config = dict(
    n_layer=12,
    d_model=160,
    n_experts=48,
    experts_per_token=2,
    d_expert=160,
    d_shared_expert=0,
    activation='silu',
    moe_layers=[2, 3, 4, 5, 6, 7, 8, 9, 10, 11],
    router_score='softmax',
    normalize_top_k=True,
    routed_scale=1.0,
    balance_loss=0.0195,
    balance_bias=False,
    init_std_router=0.0271,
    lr_router=0.00102,
    n_head=5,
    n_kv_head=1,
    head_dim=32,
    vocab_size=8192,
    norm='rmsnorm',
    norm_place='pre',
    norm_eps=1e-06,
    positions='rope',
    rope_base=1080.0,
    rope_fraction=1.0,
    qk_norm=False,
    attn_scale=0.177,
    tie_embeddings=True,
    parallel_block=False,
    init='normal',
    init_std_qkv=0.0422,
    init_std_o=0.00861,
    init_std_up=0.0422,
    init_std_down=0.0043,
    optimizer='adamw',
    lr=0.00243,
    lr_mult_qkv=0.4,
    beta1=0.9,
    beta2=0.99,
    lr_head=0.00697,
    grad_clip=1.0,
    warmup_steps=228,
    schedule='cos',
    final_lr_fraction=0.0,
    batch_tokens=65536,
    seq_len=1024,
    doc_mask=True,
    train_tokens=273600000,
    steps=4175,
    dataset='wikipedia_en',
)
Below are experts of layer 7 (counted from 0) of a mixture-of-experts language model. Rows are named up (a neuron's input weights, with its number) and show model dimensions 0-79. Each number is 200 + 40 x the weight over its row's rms, rounded and kept within 0 to 999.
Before each expert's rows: "mostly gets" lists some tokens that are sent to it at least half of the time; "gets" lists some tokens that make up at least twice as much of what it gets as of all text. This comes from a sample of Wikipedia text that the model never trained on. Tokens count by the router's weight.

# expert 18
mostly gets: " Animali", "rthropoda", " sq", " Insecta", "inomial", " =="
gets: "\n", "yl", "===", "}", " Country", "″"
up0,237,203,215,195,257,149,203,177,155,166,183,258,130,187,174,194,205,160,160,133,242,209,161,228,153,189,310,191,192,230,181,176,195,273,224,238,252,254,192,261,243,251,188,204,196,187,210,144,154,222,248,200,248,205,210,151,219,242,229,172,169,199,214,185,217,187,220,135,230,70,170,212,203,194,260,196,167,216,159,183

# expert 21
mostly gets: "в", "ι", "ev", "ler", "ー", "г"
gets: "g", "d", "t", "i", "er", "r"
up0,170,238,189,177,124,197,134,248,225,292,151,161,208,193,112,171,221,206,189,193,179,195,158,260,100,188,215,221,284,270,199,226,171,186,193,210,193,250,182,184,226,231,218,184,183,203,255,181,197,196,260,172,189,156,208,158,198,203,166,121,161,174,189,224,243,224,171,129,157,233,284,196,163,252,218,200,231,137,200,149

# expert 44
mostly gets: " been", " is", " was", " has", " are", "})"
gets: " was", ")", " is", " were", " are", "0"
up0,185,186,202,148,217,233,222,208,209,189,237,142,296,150,240,169,196,236,164,197,196,187,217,161,187,249,211,138,181,192,227,211,213,193,243,252,198,160,176,235,233,156,145,181,221,182,196,212,94,214,212,254,216,227,127,213,254,161,217,214,182,203,194,194,197,226,179,192,216,219,307,196,184,233,199,204,178,189,208,187

# expert 45
mostly gets: " during", " into", " in", " from", " between", " against"
gets: " of", " in", " to", " on", " for", " at"
up0,211,161,199,240,238,210,220,208,165,184,186,191,215,278,221,184,202,226,269,240,238,287,261,171,205,231,162,148,173,240,177,176,213,136,164,194,198,257,224,139,197,245,165,231,205,213,200,286,215,249,220,228,149,171,77,227,247,229,186,214,212,238,220,226,209,169,214,187,148,181,241,294,194,182,224,162,185,219,178,225

# expert 47
mostly gets: "о", "a", "air", "а", "year", "ana"
gets: "a", " a", "y", "ly", "1", "ia"
up0,244,193,175,209,162,209,206,218,174,204,215,174,173,186,165,174,191,206,293,228,145,240,221,286,160,201,198,160,202,215,211,204,172,161,242,118,197,277,223,214,234,225,151,186,198,237,139,167,190,236,212,213,232,139,199,113,157,149,300,231,150,183,160,296,109,244,177,194,199,175,103,178,263,126,236,228,163,177,247,220

# expert 10
mostly gets: "bert", "matic", "jan", "ulu", "ean", "onic"
gets: "an", "ian", "on", "man", "ton", "i"
up0,196,277,177,212,126,154,161,235,71,193,146,202,158,172,229,189,289,212,137,126,224,219,223,123,226,254,253,167,150,255,180,143,200,172,177,233,171,184,127,170,225,202,199,128,229,240,184,161,256,255,146,184,145,203,214,205,207,254,199,151,179,181,213,169,129,189,238,188,204,83,222,168,218,192,212,218,199,193,212,157

# expert 13
mostly gets: " used", " made", " held", " built", " called", " found"
gets: "ed", " with", ",", "d", " of", "ing"
up0,230,275,186,299,208,133,145,229,180,290,215,173,239,152,126,246,217,197,227,190,229,257,212,171,161,214,148,214,191,201,191,212,172,199,213,201,182,175,262,199,214,145,265,215,179,169,223,254,223,155,198,186,168,203,227,103,208,222,202,210,199,234,192,220,186,247,169,201,207,222,114,231,217,201,189,222,137,149,213,190

# expert 33
mostly gets: "ö", "ä", "ü", "o", "le", "ie"
gets: "er", "o", "e", "le", "re", "ri"
up0,262,230,181,221,211,254,164,249,166,141,258,154,240,187,169,220,286,190,205,230,178,181,257,140,218,167,142,213,129,160,181,214,162,242,208,250,161,157,178,140,140,195,198,118,202,174,148,275,149,253,168,167,110,175,248,185,212,177,202,165,150,264,263,198,161,246,193,226,178,202,175,178,215,207,196,183,156,174,270,166

# expert 35
mostly gets: " as", "na", " de", " la", " del", "era"
gets: " as", "na", " de", "ia", "ta", "ra"
up0,243,194,185,190,174,202,162,286,169,215,149,263,238,193,105,178,246,241,172,173,208,211,200,214,228,206,193,295,273,236,187,170,254,272,209,191,287,239,219,249,192,200,245,157,181,267,247,164,200,250,242,159,177,231,184,245,206,216,208,143,202,191,192,112,167,151,177,190,196,182,253,200,199,213,225,191,191,236,288,201

# expert 37
mostly gets: " but", " which", " that", " when", " This", " where"
gets: " that", " which", "ation", " who", " but", "ion"
up0,189,276,227,257,244,215,161,242,180,157,216,190,246,242,168,218,272,195,234,179,213,197,191,159,221,256,227,188,236,197,118,126,219,205,179,225,194,152,208,224,165,172,154,223,189,195,253,176,187,210,193,189,207,237,198,217,227,206,248,202,137,215,170,211,203,226,190,84,217,236,209,275,316,236,275,258,179,219,178,162

# expert 6
mostly gets: " There", "There", " None", "featuring", " —", " Wisconsin"
gets: " —", "1", "5", "te", " November", "o"
up0,258,223,184,178,217,158,158,114,151,276,164,192,207,122,301,231,236,232,197,183,155,257,144,242,187,229,249,222,214,194,245,218,213,178,153,213,217,248,168,164,226,232,196,72,186,188,169,181,188,231,263,223,184,175,256,149,230,189,187,178,194,258,173,226,119,212,145,184,190,247,192,164,171,233,158,195,202,194,155,141

# expert 36
mostly gets: "z", "j", "kh", " Chinese", "shi", " China"
gets: "\n", "k", "z", "n", "i", "j"
up0,263,150,215,162,149,150,197,258,156,160,200,246,212,186,186,188,239,225,187,276,187,138,203,227,158,209,230,164,269,132,191,207,228,236,304,207,170,226,193,159,178,227,144,147,229,219,182,161,149,193,193,205,213,154,148,156,210,164,223,217,214,242,156,277,204,226,176,190,166,156,155,238,220,115,252,227,222,157,230,155

# expert 2
mostly gets: "ting", "ack", "ight", "ing", "king", "ding"
gets: "ing", "ke", "ate", "ed", "ting", "age"
up0,178,240,232,179,189,213,155,216,218,189,218,160,246,178,185,242,200,224,229,143,202,224,254,184,171,223,201,211,250,192,145,102,184,138,190,158,155,178,164,233,189,231,272,209,167,262,255,183,227,221,181,220,210,150,165,250,220,184,135,188,185,299,154,199,192,172,191,259,200,226,139,259,247,173,257,237,167,198,194,183

# expert 9
mostly gets: " and", " &", " or", "\",", " –", ","
gets: ",", " and", " or", " –", ";", " &"
up0,186,247,162,229,166,183,154,202,208,175,164,134,230,234,140,162,183,180,191,194,185,184,198,145,172,236,221,234,347,226,194,170,132,190,285,243,230,198,188,190,189,204,220,181,260,218,199,239,189,215,197,192,170,254,179,220,223,228,197,182,159,250,232,177,148,233,190,180,202,253,217,238,155,232,215,287,140,260,221,178

# expert 3
mostly gets: " ==", "\".", ".\"", ").", ".", "\n"
gets: "\n", ".", "==", " ==", ").", "\"."
up0,237,198,131,205,280,230,168,192,120,129,219,237,246,237,225,168,217,225,177,220,179,222,221,252,178,227,200,258,225,211,154,192,239,173,136,283,131,188,192,247,211,179,179,261,214,215,222,233,218,140,137,174,244,220,176,121,212,216,211,200,219,182,239,326,250,321,173,198,145,139,201,278,158,197,235,280,205,246,225,261